{"normalize_top_k": true, "num_key_value_heads": 2, "vocab_size": 7882, "tie_word_embeddings": false, "parallel_block": false, "init_std_up": 0.0442, "max_grad_norm": 1.0, "schedule": "wsd"}
Below are experts of layer 3 (counted from 0) of a mixture-of-experts language model. Rows are named router (the router's row for the expert), gate (a neuron's input weights, with its number), up (a neuron's input weights, with its number) and show model dimensions 0-127. Each number is 500 + 50 x the weight over its row's rms, rounded and kept within 0 to 999. Numbers have three digits each.
Before each expert's rows: "mostly gets" lists some tokens that are sent to it at least half of the time. This comes from a sample of Wikipedia text that the model never trained on.

# expert 9
mostly gets: " Richard", " &", " Chicago", "ole", " Boston", " Mike"
router:511361555519573562538440503457434514492527531389484430404511525488541441553457479563493499562446554631426488570494548527468509462471519515494543513501450513503516515439400450484496520527472422498506489489474503461442497424544483502487500540467411535498483542445562435489577524436545421514424489573546547436516557568619532508565625452498501448505488540439599501537518446593549513487543
gate1:557520504495498518453488443539457433453517445361536555513478496540505455518464465453535568492482455550472530503580531447440584510457395484514510528568533443550394554540563500379571569502514462508437522568558481521474569605460497418549429564502562490588524525560533482513474544556514553549424457569521559452481387567427527525504461567506529509534500440496498404472448460422563508480532
up1:505504437551555597512584446491490382558470449437532484473584525448508479470410487483508562415542476513519545531521556541425452485525491599525569479442463514467492607573590491458458477480487571523511499513503444482476482478514567477500470421514448446477482574512517543497453565575514620479594511407501462569432563490494459474398475546540446478487464523471522557422532492529415394398473
gate2:520549469427588480497446459415437522572444420538504511493446507541528553438558523484566552481538457545510516581466476463603377446481552546453457588539554492533532510455526554505453496481515455442454517571458554601536525472488539507569546531505532405440586574535551496533522523568409417466572505433462487538534501598416503483511519515522559510448386413477409479547507472463482497515560
up2:464440496542534517461422547559475526500497473504435457597527434441486591514485351514522549547474497475487431433568463564569534486491472530519530486550494544481534578529553525520499507472496569621562423569535470499458368506613561485477590541483455481518533467412441527536419501553534505484606603501409493534505508444434473430468471530480479469531544486419535568501521443538551454466469
gate3:516519427542508510524487534512472519466505474494527514484476462551523518569546519541580434514590512509444513601503542427436467556516546615468511572421503532441525335549399548552578529545480482530461567462563518493509576495594491583469550430454469537520451525539493451494443565515417478606533469548410407485484499440471511443470521531446399540476412524447482493416576455497482520511511
up3:518540492502526458505528510577426563504516468514562522427563468456425380351530590461522562510505521519419501500422386475487457347444547544449446467473468492436503494534482559529565500508505489511553432450467554484481531447510564472518545541520571528517509494522433556554499496479517529508492477508521497569577446445486536533422441583517466601498561661530498513447520482465548587476483
gate4:442434495523453545620489472518462490460507390514532477509463529451443448492568431499563520536472534522646552382472438434425545564514489463551608523567404501487475448483598552496582482584471504522475537512503612559513493487520490421497460436498634451453476521473417561470522493465472542479475557462545472538548440516476497444507504485446598494426515513504537512519491562454438511513567
up4:478568466624484453515465525403479559418480446497411584534501516362592465450525487570399519444455523512472465552538581420510526537487535482481484543582501576521448536536438516502514509410479493539473465596493406487517429515380492450536495513495628516488466562522534534506526521447544471436519499582402540506447491542409499546556480522416480512501505550455478443515458462490492515468570
gate5:482503546559457503527467387466531486547491470497505463527535539533455404446510564502583452460531470473568475562513523490498616405556575420441603526447530430583471505533510592535525513430486454515543524426519488520492476551528541523502554521558435514415518526466469541514465535635485499468546489528416509546573621625494463465444488521462477499455522475373525528462468506581439551469444
up5:520519538476487514511492488464507540415516531563445453566455465457523478503426564439409477514413395552518509600418476555509519499463595442480460538606538477479443527447392459576503471472566534506530358506473572512485580520517504518606597499619433481460510568543461531537542508467454538463545469504537439578579480474524535560520497472463551463589452549420453465451496513489491499503433
gate6:475510505489565473506395583494499508518503474487393541609474524517555527518529578497532480486534411462485450597559593505521511493479569499478459507516460531488625467397442528478478446437384406581448585460527511476531495542432563535449471526513530527514526474479435430541597482540507543525498522589540447556483544545584495548526572449543406485482475439513531478538358551479538490465525
up6:472473441542514494462448492473471415496458529524438431432439496444531497503486609472535552526465586451502463444482532466438459576463519503497577557488506604484482483528492524603516481567406536423552451499466536497586529601547500458495480502597528513445573516504439437428577449431561408424513580540493521557610407523463468553443537497479423450556538521510525543506450510505404411499518
gate7:589470568542514501430498582478465496523467510493456499439556549470534422566485524530503620515511561435512598423463422544509543416514577421424440473475509515489454464498435521454474401515414425484520482532511542510482488468524465498534527549483562417451422484527544580507458518523620495533551370539525525540497527437538597585513410483494596537493472476509563427447521496508490449427445
up7:442523517459508528415471532461431554485660449495464487473583490584389461478510550452568439569575548525414491456560451545525427588400529531558579488483487545541545476580567500417527504538458512518507520505544484519538489533495460457539419432493517447440476573467511487511494394442437498452502535422420487474491497547543499439446502533430500516557511623430531559496524463582451485487509
gate8:530544582414563532472504515547428586550440507455503574480591540490471486459602459454549374444516466544507544527408467522553525489435451435419546566506414463525461501527382511497521485489487418538565504465518393482457434512554470476517482455487511503470452532481541537574548577536415449430616491550517500450542504540460531516457520464491484539467512589444525469416423595532538532445517
up8:537569489535606510552415450521491484450526453503497506467459389445542444500559493499625562477395528497393529460494496578506543464485482561513574443469605489479472484418450428572457431447440527535461552472530505590536490494456497407577493414520539516491484507526478528506477473482429513442440499468588478607476561613472497500500494486480489539450578531466457420494460434459585542568473
gate9:527571547458438526509518475445533475523536496491478526504443511495531500497505487581468551518611446552408491588445491498509464477398500492482531397441458510521558554480476487600486469550524475435467522450555461573448614545470444548493429470588612509514505437485448512489506380445525512499528509366514438584521516561513471500424515585531476415511534556442388520469400471529515474499578
up9:534500614498557528482496599481407497489521512475449561552540525522422394567490487569526407496495512474465529414600421516475457515481421560485590546497501483547597560558605468555495513498438491440596478488477411480488551531518478557500622575489540476473448515494455427508446505529504487503490364450452477509592436521522470502468450578464516530502584465562541483512500562525552529454550
gate10:556476452473540532441518517481514537518614437513498519406500516422430561479518504479586538585394417430575541525434513507561548526472628462553507528517446483414472498392528461404550524494544609549491574496514510507529471478497499480546469426554521444527524452484478412471472538566475444503516439567582452517437469526447525520464513450597535602433493465503472534500493553519426455405493
up10:539471496499499572507450542539522453417459506476573531464551455578513545509561451436448455538565498543545561504437504517517490463439484458443498504594485497499436437536435504470480535491443530525576450464547432532466410581616499540514478574490548567514492583547539504559443364638600429435496523515523546530522519535510498467560550565525485448509463473423501532506410458370443439467510
gate11:507600516482468569501429585469548525558391567504469461603512510396475437514469510506485493492515506519494494510490533483470464495583473491575531424506580471451474431525470486381523480474489444433476523441458500487478513557473478406646466470475465558508471555440510523466428480465469507525499486467423545485449452532519426480439616479462460518443397449440549538389519404564443585453492
up11:449509461516400552570521528402569454563498484541516514592530512522503452526394498483482467538590593604446542470530488489526436565570529400474509514541534470499507455473497482594452555510472550537510503524447541571497432531414579531486476459456446431436529557532509489497510481632481572408430497558478504548584464509625459472469549529511495504529415521448462468539477535480595443539560
gate12:515431587384590471518441550473457538491461501520549571478514560469407612529558578542520468474473522484499494435478510535564421448456509459482486544430557532469453577501459452463515436626458493514480460561526457545580460480588503486546427439430552489433561475544558465498446505428488500540556476558523517421514434557462530447446523546471483561509488422435570499472399487436515594561472
up12:510519399501483415486423467480552550551501443414516517550590532687540433531446548584502488443532487413459508526573508524462444561514451413472538543578464513571488523509433547443460492491578551551498533457440389536540503458579523519573487482434508462483498472502573475552450556544461494504499550509549437432458534471468412429496557480508529444466411576509417501502502518525442465452516
gate13:549532504499558528474562567511486514587531502561522458449483428478595472514522439501557422461513518432502450419542494491446502482512614526433583488452469522484536473424488415479565438438501465508608494547445514470556505481532483375555443517548492482504454466547575452485487571408446512562495446490488497533558467353416449438467542475568434518471599477479472530480415433456461469545580
up13:505473401515568494405507485489428466449487468430507554507538467445477419422496611573474391541543483519506569546504457465479477495519460601502575504466492498464519582578472521477521555577600434435492424534579536449526543439443495552613485451588441432519534435505548424493491516458532518513452497535580444525545467462400549529479475458540447516476491423520473512509526543477543496580383
gate14:544526493582384552490465445462492408531502475476484468467503535537514453605505449534628502421496492476511596548433509507538447552482434461559533532478439550475485488495523500489534592493540446504519385436472416541489557518485497479443451527415602499456470497451408479450555500444574531464490428555488406476478537520478482435499458467446398465555393525432494571444542496412507521586525
up14:530478504540511543542459524454437519458428528450435514522465515498469553471556526498542509479514497497493583492549600496534445331502443588589459487553460467442543469607567413587514541438474521476518430513513589486505497544519526559506495438413488523499538573531480546539480516479487495463486582524468503487360471521482512443545394478548377490541432468542401489535451492505459522631518
gate15:533435521407484491468466479500490448448520526565454533471560474514493607420538540533435422521487481465428491587496518544569483582510484434410499524489477520441496501620505431494418499527533444455531510558545462622461504470452505497480379473590553521512552462450508568472459510448551541628468577514482452464476386590448472426510416450510499434478486511533439532572496442521507460460562
up15:473480559550464445488473621373595489506521588471553529598511509549556576495508504450523553554460462531500459517462511385580561555529561504566498524552483544442544492479612552463523501418514514509497472543529493527475538471509529495482487466513544519504476543515496469488482476479573514488461461534398435563446452559482519528548453514578514428440416372500498603426376502496495493542382
gate16:439529450494536456531492491500406581486514476517457549533561537547473496491527545555482602463375521563531581550551515447461461511490605471513453488527522489489536574562527466469503500558509501479519522623421546496523511467493534456463545441523547455455682561498451445604598478457531580494500538481517440593475569492519483503512439462500520443453462478347555494553557472502516486469566
up16:518523402526496551491504499511514438469500567435520536436505508492529474569502499546479527475535602547452461512462518425521518407494494504371571513484473415498439518490451463504619573500458469460530456475489539584471552461486525577532492548415559575493423484492499486512413537500504558473420439529427617520484475364489524411503425506588507543487497551534558591415497419466466470566425
gate17:501455490593394562465496427426458523437417538481445463533552522454488605428407494553560511559565381507516606535568506506442567508487554548446498465516487557487507515426514480563518583543577426422502452505510604563545481542565551475486539588472538496487544508444470458473497578567510462476475571502577561457506465529480515471465507445491410488413539469474461522466404515461516468579494
up17:514446508474421487466413452386588568483581592469588509532484500491491514513522513471482531597493536499524532395562522402535428566496439567518526512537540520489505433491454415473495519495497533462434577501508532375551509490454608459495489564495517392461461435455515434521473488461465442580647548468433472548489489552468468361482511535515513528544531512486499481511538436526557461474538

# expert 0
mostly gets: ".", ").", "\"", " but", "\",", ")"
router:489469404478491561466507499571421465566460506480534531515552539427487514516512449480424476554513533520426521449522624521485521476577552473481443565471504497491343513511529401526526484491509505430497487515558416500544541452507578578434540492567501536464565546553556532485502513537513539627384543503472546542548451635593523597501495498455444410502451491501436505546471518437480587473488
gate1:457532482432549499532505550454506495435491401558518564539586413387537486536493509468560507478548435505505501473570436447495375462482542518544599551457487397589541458441445447460479559494535459553483535516481516446459436423454442508465502587529447489513519502418532522423556400434575451470506504524454543535545520552419460567514486524474479397581522570483594524483502509539410515482450
up1:465492526483546522435471436443470522504479452477434587452485517491416466511512580509524485512623444529491483508501508391511449433564520505516495549568516526484372471473490506480438450567375517483440467449546561474460409525521444467427605501549464515489431560381454506516445538477489532538526595573494605519536514454450563515490518557490436498554531519512571541436552587506544582456414
gate2:458516542415497492468471537431548455452517447460580477526527561494460506609478537420578496490503566484501463455489484520560510543570528550448429504512481476520570469533560414473561476521467508441486501531484486616467455503497448528436429517406521481459532577484456504524464373549599499532573479448529572558542474567504526426573452458545495423517475496415398417486564582411469425517588
up2:514529497510510513437466537501478533566518504498479504533483374458487456516473416565624401640500519492519429495626477493476483486426394497478458563486474477476495523425476578477531470556544476521486469498477419462516425548473503451441482558567537443609461555505578478450491521491455524439548570500494469510584592558413489491512549495540506575618470517587502606518509518532525516443555
gate3:510460506590482513512471527419473464491499529435430468528500541539510632427521462552446532586589486461524466445375435572499363496499500487578560479518487512496568488519454521565438467496415435426527411455477525449562533610509476522547496409465480499483503530492437456459552461501471471384508421457518541546491534470495528472571434498493535474484428613492522497472543524461514397512411
up3:489520475600504532442512593534509480439563572556424510471567488540434508523516493628429479566520461525567461432467400496514464465518477506424514534482530510424471596623560509446577520465542468484516540441536431474469419510486529486563459498432534479475523551489474522481451331514538532469446499446564484525462485503524463473503512464493624526598493585517483414533463421434542514554467
gate4:455509544462531532380460494430585535481458618468503501555471513525494373504544552530418537465510523441544462573570534506524573483475518517386432494578524504493491495408431605485435551507492539593508497496579440541539519486514420510597518459521489439502502439477469559403442580516456488544498458409492463448537554577500495489504582546494494501582458491472435533549465402559560481489531
up4:547503480544457490554444464449508500458510522462603427486565469492482537483511574467522464463482493530519396587523484476522360564501487441482439445485438525476404512532445400506501477563462474422464538575536505496450558511450566449512549531486500558471487613529548380512382470510588526562513540552502487509502474535463407555455443501464491516377535493411462559543492470421480523609510
gate5:531573596458528534533499508493493529491564522420578471484553563474470520545562463501491467485505419525531534448602531440473474447527484611429545567471518578477466484532472477418468466451581437487525579452511581511500498551509486551404428525493518422465506491523440536541553625533488624602503464512508564484431470512544528481453473317457530508545458478452495484498532526485463559594510
up5:495522477481588472477568474554473549581509424479488395509533487503554551444573558559476514536481405451480432561505465655507493520500443496511426463473524390582553446523477599558540554484434464490431401575543482445460526459501580549538481473595539488400485543416458540464488546525555561508506477541407488489514519491455628479487502460438539469483543543486490543555481447449492450494459
gate6:466494442457495449525572396512549574535538527506499509397466538492565592564463445505485472550528443533528610484365476621396500472465552484533485510468520531507470465594415551532577503565492525527546412497516422499541426526499565480498476419437523411443512442498530564526511493534497452514610476435467480563559489528474550503510381465503557483447551431525437453524506524554523483435481
up6:482496481555447414468448407628515480515539478503442514493544551508505540504533493449450463449492560485504506411448485427532547622501406510524496460532470521471505498440589465408487462534585471430464490460496530510510399557472486451429457560507533539577432530470548454470408453492426452432507463490481384491427573459373536481566529478503479488494424561542461470542543533398458542553448
gate7:513450481454448543444520454448490503494582483465532504511486518498578564558439597497476467422525461515480537441455560537483411531504650480557478442528527426444504522507484495445554484416445488521553568523478562587493624564558420517551436489451525594519460562516540471528526549447592476510498462502520561534478533527501591560482494435474527488467598558368423568529445484503556478580526
up7:502469509545501522475614586398596513489486476445539498530565511493518469411514503508536492471422540419575527449433607473493462531581452477608550476497472466498606503534533471450595438525584434514449573486517442494550586580516530605500531491566587506492468520471504423505468455523515502592457467490495506479556499496469472518500548505581509459548549586440400473578508596532448537542529
gate8:505482465570577473513552576498446509487546525446413492510539457514404435506379581527607446575506568477501457452483497536463439438427536487492576511484544466492489515520489480605437513524514488445500615451550450573477514543543443529380463545527521420524465505617491531523524480498522522529569457548545531441470538512425489570483491550494539487559500615518454410515569403495470588449522
up8:481454534517401505523482581528554541541432568567521480546438464509572497558430498495532546481456481543481469525487467491479455474571450559655531431585468452614503575566656542532581502514512590600492460538521448488492466454511565412549473420548523472512475541455552456531515465553407558557432510525555502496478603458521439519442512509554471498509540479426489506516494516456490424533468
gate9:522459507437496535548514533517495480555508478543474385512545536481459471415491551537512503529514480518508538476570560504467531450474434492577550457538428538567544562387480461579466449411398456544425507557438451416516471553520434513517399532510520441448547512488565471533429503521473410517550425467505492451474423536604397496636467450538529440419456563478462480474499486396443525546493
up9:449471528486523526437579495508572463569379451444468556533445448448522559530463496491439468487541613499499473538533485475529496511484430486586434525425381503535527467514448486598526623501491536488489513686494539437475514524478521412499524428546485489481566425555483478493464515486470447416518467467459559470553472446504487634502531479484454497531464531510567466470516416497524517601585
gate10:520504516511504550532571484569476445523479453568419485549557486523495428448474586522486484571562571570477495492370445509484506505525421484363511482478520579401424497498584404505375550473500542492431548486431483466519423513485561577492563563573487551551419543492471444543472511558438607509561498502458379547496570488475484488530455533516487497485465513550554526494544484521411518442473
up10:513470516482486477552564520470425569485587436486501586510578455526585482389416630507467566547386473505528493601511479529572451535549532472521551555482465498422530563563477474550379581521603440503478431487534519479510466399427492442475508546491493500513495555499529497488506514387500567476543596380504535519489442468494489488495468485523529497483465456453387535552550444513450494499514
gate11:547522487461469459532524493494506472534469479506505463523562555528584391517472514433459610478444502480426511515528466500507508484507588429556641457538411615450522518512557499541520520464547556567596446576440508559513404465466562553474536443511467499509383499452480575500575547504484503561526471459443480524459509417580499482475483503559598556474435489566464496450473492413541621428482
up11:405552508473619506474515470555462604525524551577502525479510587484534572427428518530542521469530491498572468562481582545480542415531523471484550517560488481497422579496522508518473372416471471508467402448432599479488538459534450458442543574532507500585512528526510450544499451482537548527500525480482485499539477480524572442505587583473562434525680541513523478432512569496493573485541
gate12:537499492417457552501533461484460555459460574549525592540545478459615535539457536569489521555511478512515453483533427542496487382477446530484554483521476448453534482473403575425635478476464534598518560438495462462545524533475583467485364465497498462492450479535504586567520465489493484425401534499435494387480480466580499485551407534521593445503488464569443517463495498567573451486487
up12:469477470544464492437466527548504483490462468502541500520468431441530521556491488477603469518376479514504547544472493529546547515438582452406509536434473521511497532533470486542565515503403563467508527537512460494476473448430479543504421443510568517454583487694511469499482423454605459632472569538440422554508379425510513548452549500453538510593468465498436504545518505576526517561469
gate13:522393444498512502538537456407500466574528447427537552525539506423512517535499425552498459483498523504417470421514528508486518435484507437451447538564397553426464470458483542436542571489544487516498547520463413443508418461524547405524388479467419462520463404440466412513493566482445381444491498465439484497533523411492462567579582455479515504489448534623426503517497415507487484535533
up13:509473405430468517466463460566534587469533469474477507640466542502501480493486647499488473511621456464504489441494483480495436471446481550489465423502510432492447551507417549463593489491460558541484576591446522460542508517467451579454490548525512466503513598351495478486420432555470564526486470552454433507476501457580564484503477486522477435465464479593417478568444469499418455439520
gate14:484429482519494542532434501480509575483589419422504450479500445522544586579418533483450474406454443502466485455536545550499484485507430564563553480564574479515546485482592426481498479540484467430497509546420514537535611511446560453544453508480573495420520550427591525474457483544393441582511501549585431577536558484582442536449432483504540537511547576451516509408576520523447468513529
up14:521459555524489585588482530491561411574580493413521517526518458518456557522451514461449544582570539505512501582472447486469485484503468515543492467459554462472395473528436416512546542560546549475537645555538479457528521577571537476556477554433482561477558526504535428549540483532526549440530446582607543668489472525553500517439516612516479469516476520440567448527489465441541511495525
gate15:434540521501529470498361516592489531509525528495578554476526505423381526494474500408448587536487483424467525432509588447474448499497509523456488522560471450535544473530482595489569442548455441448538440502439506520540528489496441553567434529507483568493480472454370509455542437425449452468578572481430506567478438454440493525539513512529491408627476494520551458399522510414490444486471
up15:491635448550490488525487456512545460518425499566544520462557513445542505544504514551472458513536575396430561603510511531482460484478612495585564505626479565395497507497508534570457549463416474501415494404510406489490496486418479419521545496605486426530543539514498450504515475554563532497474584590469531466493531472506500497465402527512448446537491526416524429538505577483531462583506
gate16:604581481502495522573534450497510467373464443505486546461487500509484430451476520572428482440520473622495526506486524530446468486537465482471529549481478467524423600472464592519554466589531412506473485530479501592498492518501485505425580479613506468377502414532505406454520486494501619487500447463488538460563589512523517432413428459440444475519565525480494532432525546544551602477535
up16:492506534423570448529477421522446575452530558515418545476446502558397495536479486492500490480480513489551552530539622546549462503541521520572568411546549539486543617538506492498504499526370578460565444495503447427429527516524522430542506517517460508509501521473562417542507435538413429494593491503470513562629607553533438433467522549507509462517423490473505430485506519584441466454430
gate17:582512423530489495372585434492463479568432524521504497446544435498644395515447486482525628574515522617487534426519534508513493484476449574443570475615538511498496552516487516432487446485511535476534521465463496467608426541530475548526472557495538567467558474588500492576524516615541462434469484480500512449462495531506513507436506472577619498486535601504527508476506488490456473497439
up17:471494642500527582544478481570490503523541525504572509537517551412473540483527507561498510458502530441542455461431502457550412461516505359495558483443502506479515467466392534487614405475518532501528523489496456611484412498480507451496564508433580561496516568574425574481499445457520491539510470548511476492498531503445490482425517545458404453539485573508456451533352552450484513614446

# expert 12
mostly gets: "'s", "),", " ==", " ===", " their", "\","
router:509408425536567574465530534492378489517467557428452496557531541447500531481520549506465494593501503541484493499505555504423517489580413539569494527493445460463538599541481406444513509494440502448401531538481460474535428519498452554409556501468508516528523417457491540518574471480518378625512527559485526491512464495470594505591493513438478476529484486456404506435596424565570523443584
gate2:560502446601499588549495468532545502474537445514495512515538535498549492600515541429507474431512551542425471435496517541460497467534486461477376487587472503480519459526473430466625444472560526425622446466431496467566425508494516471556476422413481496510567512489468549531536473505448532461516310501529602419557527501562586494499434486523478500477523441447506491498471511556480405540540
up2:530443430496515583541523544511486501503549464495444510524411451530500462504461470500401450458534591466481519516492522563491490494513470630578568564566496499486501506447505494548456605465499446606576521480557466610449494543505420560481393539495465536553435529477599560485578541506515454624384500562489524544507501556481501503525524467589437506460452509419572471509584449439482503494422
gate3:441493601514581535511486488454507442519523461512519438477462507575470500427419425525444490510598586459442438481540550506490477428506555424498538590408525447517442519409542485535474499539460532482597601463478467465611444536541481472498517455566524432489462526412555530534517430516505496499508525530442505497507447511499555512591495609481421353489576417486557532520559392498516515491489
up3:490457571484562564500573500430540551529553507509476500520500493449528512484448533547460521519491467574547555474515544465512473523385529513419455424561562458550539491432555509479532430519566517480541435608482437476524530459520519536590522530561572620509495423603552546552418569492433537406476621547516580477483590429492388511452543524486468457464550514501483506514503389496531529455431
gate4:480383476587465497501500560456507486395458445496473631518509437498482617506455456454466424575489488517406594511534544482403513530446524581496477447532443516531460467563515487455514499570507476499532483502552524442536462539529489485531567488492459616448500457551469542427442506488408550438459497488555545507477617430472371517492518494552546433465541485514393547553440510470571503557511
up4:464527454454425504551485509532475498512448476438444490525438420429476505455421541475471462462468478596408519526353509585560411493542473445546481477498486511509399540498528493579516539583493506579490509495494389547439402510548560510505524536549480445477543546519575488461462568476438518488564516466431513439543508490551414672475590492492507493532446489478475477458457481622458536478468
gate5:393477504488522530474445533465513575610588377534452450502499461487526514516566484446464519534466508543493522491530504475468512546460495519497483514419470446538446600493405527511648513518593504460489531487466449541424569557521481415475514465604555439479435520466553536581492417508567503468498365437510641516526505563476479536538554544446442489516502499524423531424438477483443477514485
up5:466502543475430518482546580499525498567569407504559429468603473565490566505578555544527506519583553400487495501564545468466498503515420566457476544456580484511556493553538432556533509534477426436424482447450430377523474541425429565552540523533370511445500478523558479554570491573481475556459457491448512599460569576500543492438567512494452517484465489511552489501565457425502538428525
gate6:538476539535509454563425517526506538531489478415396549554495479547461537548495540402416488527436478530434551615503507413500571510499508526455583489538510448553426501513567669475432514532503458462556444558505528543485491448550566515457446526494461485500561479561414494607560576518440475519548566485473428452510434390614502495473475521511532470524459545467479456446535435486539470573543
up6:490499517499542511487484506496485464457471530479469574475551513445501480431517467448451489506546527570492551412407473521566510494415452459525505479561404465511546571469552536491517531542434404346462429499468461630406491476562470509491554500432445536459532529511546510434419451552538517465549514562490476457432506623624528517496536498506565536578461522474504414503502473514632504403547
gate7:447448484527451504540517477518478553433497485568393520484429564483447555452424488581378506434550567466524499429528441501511451522465475455526448523418532448568487456543495467518551497550497545513426633475517471482468522493491593434517482519541613523490352506589538531567574528437473521415430405515502505518525508484451522517527431537438499567432450460473489573510491475494592495592484
up7:527468495474587488520485573565463481498528524475543546589490476528454421451506626468496582588496568558492487523394448517506464468426532544509513543464581517466464511540540506583569528569450519437572484487566495546493494422356561553449526508501511422522534510538548444501541464476533398593519412556480587552458561501596562449519510479439565566467534475493485454503527479607467523532550
gate8:480473489552544470501498619618494547530482547584511508445528522539565532550552537501574498518434458463454509433466496461503419472483474526530408493500528627520556457484368579540532446500498567505483545542485453488537512544435528586503427449482564469402445505453535600556501618527606512435490593435516521465539472451521540526577453545556530509464463508487516492546596532425452506471475
up8:587481488621547447414497489462494534513442533542427522533466525539412479467495513385508511597505471528585646488417511550576471392468494554499496542506543482535537554439504503466460495467453469489560589449492508591459495567477503547425546472499409528526437490460458510492487521443527428445500523447433480522565565468607538497547393551499537528496436516542491464526546549440498483606556
gate9:494518494406429439502475438429556501481461578489488421507486515530538494565450486491530468450482506532496490503438446450464575499526546548530484568470408469559459555560497548472612530515482488523606522527434513517393565474402475517423515526513480421516422497483541498351668494498420447484466558494574491498479554464515531460509558458517356406573521487473496529491458518482537473535501
up9:442471548473526436466486518490481483512485523549459402493565473581661478514482503605494519593598473505499534490469449524539417448479525521469499535578560554494543544532470442475531537544546507513564563515468534594458442485595534495491455393477572450526511546529475416454490449518471489488476520460423522384430470640477474504573454429476544549509483520515487426512507521549590401444540
gate10:524499520499508545500476530456488480462509446414461460453543541475494539540415444468444533512485453478565515507468605495397509571501518489502498512490466505354533485464545455527501544519623480582526532457483529431518517448428497633417450447564546441445507475487498487470518536392486443401608474482497476532499517514538537547557540472392555560538444587380458496417446439506425509488451
up10:539483474462472496467426448554526505516415558543502539538510471586576497545446549468512532573516536426483556516445405597473560481466504494435465441551585567470452474548453616445445455499603481471540518499517581506538484435545545528407543524490437505423505440558534493546471482508471459528674477530477470458523433582534437459490454451473518518435451475516500508454407580468459582538439
gate11:538487560435482538503419476485580554427607453513447508459505427477490610591470483441387501501542588533504517529493498445546490496526544590471515515432445463546545499451507506477466509520451513539510491447462430423477424511481493505529334440524570626455504485448469440544452553510551510448515513477393478493526555475431520471506484611532572459499429484544448559477449508513507623508518
up11:469497455599607499507515465545551598524463542533440514456504507519477529488437452585516469516492534519565516432458570604541391431473573528455494483595459399504563395400488474486515493482457448579450461456458509540499493474516590468529520477512532449484487546529532511479425463469429459530453459522399547514496518470539523470473407524491492545459499442520494518603594481492425520365597
gate12:557556544403406474505548499488388563522498499412460532462510481533515509495580538537590486482443508507457515459443455446551450502528514536421527538492559483539382570515611452488487538555534456605528389566469541544496514451534461459536493534522527510541558491535574595445524509619461532420442466364569494448544515525383474534536532534544532516478508462533484508460474474485429519436480
up12:585514520499479505466538539504483387459507463496454437570453493493481450534523551591494437492509557533516401492539456428460556499556514499509488549457501531473476479494445487471440354337448523556476558537484480568472551520515546480554498526576489455485454489456484580524486550527622523530491450579504433510408407551444569524526502451538495411481551548555503440460467610588449418483517
gate13:547539491504551510589534545524473478456434513454524516416447528544555516388466481460504463436492354524409469542411489486568469489490508463391427526417480471551514431510487426502474547497431535551539436576515525548560455469483541589466454520522464509564507520519548397526522449574461546435587496398518465600490443448467513551577515638537494550554492479511490517552471432503525518466518
up13:481541452512512439498531425557487491471454531491462543530440408490497435504507513535529500489475519518355526502573545412484491478502544495462510498544496424522479513382456461582483474486436369437450475463496419422480413489423516492518606506440464458513516483487473445523524519542535454459511511480425398559580570560518561540460488547387530421487542530516473365470394487539474505422447
gate14:511563415449500406511459538546470514411480506505521506563548509479361529493505487365502448487491481521484406531516521507540480431524497462506556529412492502482519541487522416494478466558463438494574532421462403552498520492454505407552530560465467449551424580491538553453497460463446552482443528435523556489551494460548486426493473541493487521489510409674592498531556421415470581497462
up14:526530517524479469529530537443536443462564570507488568486632517432530457426490471482462502526510471440582512461582469361414578518609522457579433499495541465517529532552500491419553502438483602460437459477434569522523493467544480476440490545595550491478486568482567483488583507526490502446492475541467560552403434533424462464534539519513588526541573486488476523509467531511534435469653
gate15:443494463566465572539541502481466588554530528488484499514559529514470500440537462500494501604506440530601523556398520482444620542487481573574520357534432535454502511469570564524460424478494529498548509424492428467496550504508554566498465498620528523451509510514575493512534409571498467540555494537642476594556562527528446477531528438446478482452609500450524459554495494423464537543509
up15:499506521491468504541526503544430506582527550527469623466391528466571495457490490361429519541546425498499576441465487531428468603513436531414468513477492461496518550461491552486458516437576491555531501477517504575481532365526590513533508484491569456476606507537443458542516495467484557481528500518503419479542568536574502471544516488507495448546499645558415506409447455413434552533494
gate16:500541518587559446511513594486483397484480511479490608515430460399528541456425540552514436476519547544538468563512460569412470479508462520585488503524550558526416452555564484562415556549421355563474482483515417521516520444516486579564515479530515445506550450512573512586503541477504588522417489460458524509500520563523514538484477450493390509433557453484423582450576460515526518448472
up16:487477543490519504507622478449563539490466613486471480578468467474424411482445578499554517578453503478495429506450506527525559477488402521460503521572459476465506525586423652479524487486535465472492492535480563505450550569529520437593602486533584509421496462511444540519504488454524518473520488500350522477501547590544429577452484581466551441442476547543477566483429522447474512470418
gate17:523572497517454567558565432458513447480461517524460549564540516564529555514530546474502605547470540443522536513497560503547465417535572457568467470416433524696536373416525506423475622542476552470526540511489457508512491548511505486553477534507497485533469503509519470532485436550439521569516451381490432546483517464533475488480556552581508509394381448533491505490455533488480532474427
up17:494527469436493463474587437525510457594482580521491471500534514543457527534486422532506540420576488510567500419486407497489458520499476640493450496512480519454542384509535561474540576474510568399480523509407533460502430590497449538545396540503406515470485455526526508545444482505399427494477553511474435454460483437569524453458541430533466488574406462504455475462623460563457434477513
gate18:532542539406553446523517518478475470505526544484552483552573491459565498445509494459447512551508539525547511465451561509416519481449517492560599453516505522517422561571596556562488495443453520469549521555442574492501610456389570519535370506551530429491518550484534524386483511474507501525484454568473474497471591470449494577569492547437459577576490467547452447471500465324466539466477
up18:510444502461470455442426503471473399500557455573548486522475550554511458480508501536480537578575530540559429547517485422534462469485527427456543531472542516529443462506416573535534447490512505459555495469487594446441353459477410456618486503421551474530543490460578486450572535527465417545517541521467423454501532466501485580504566509528499460463435502385579446596451496555564601496514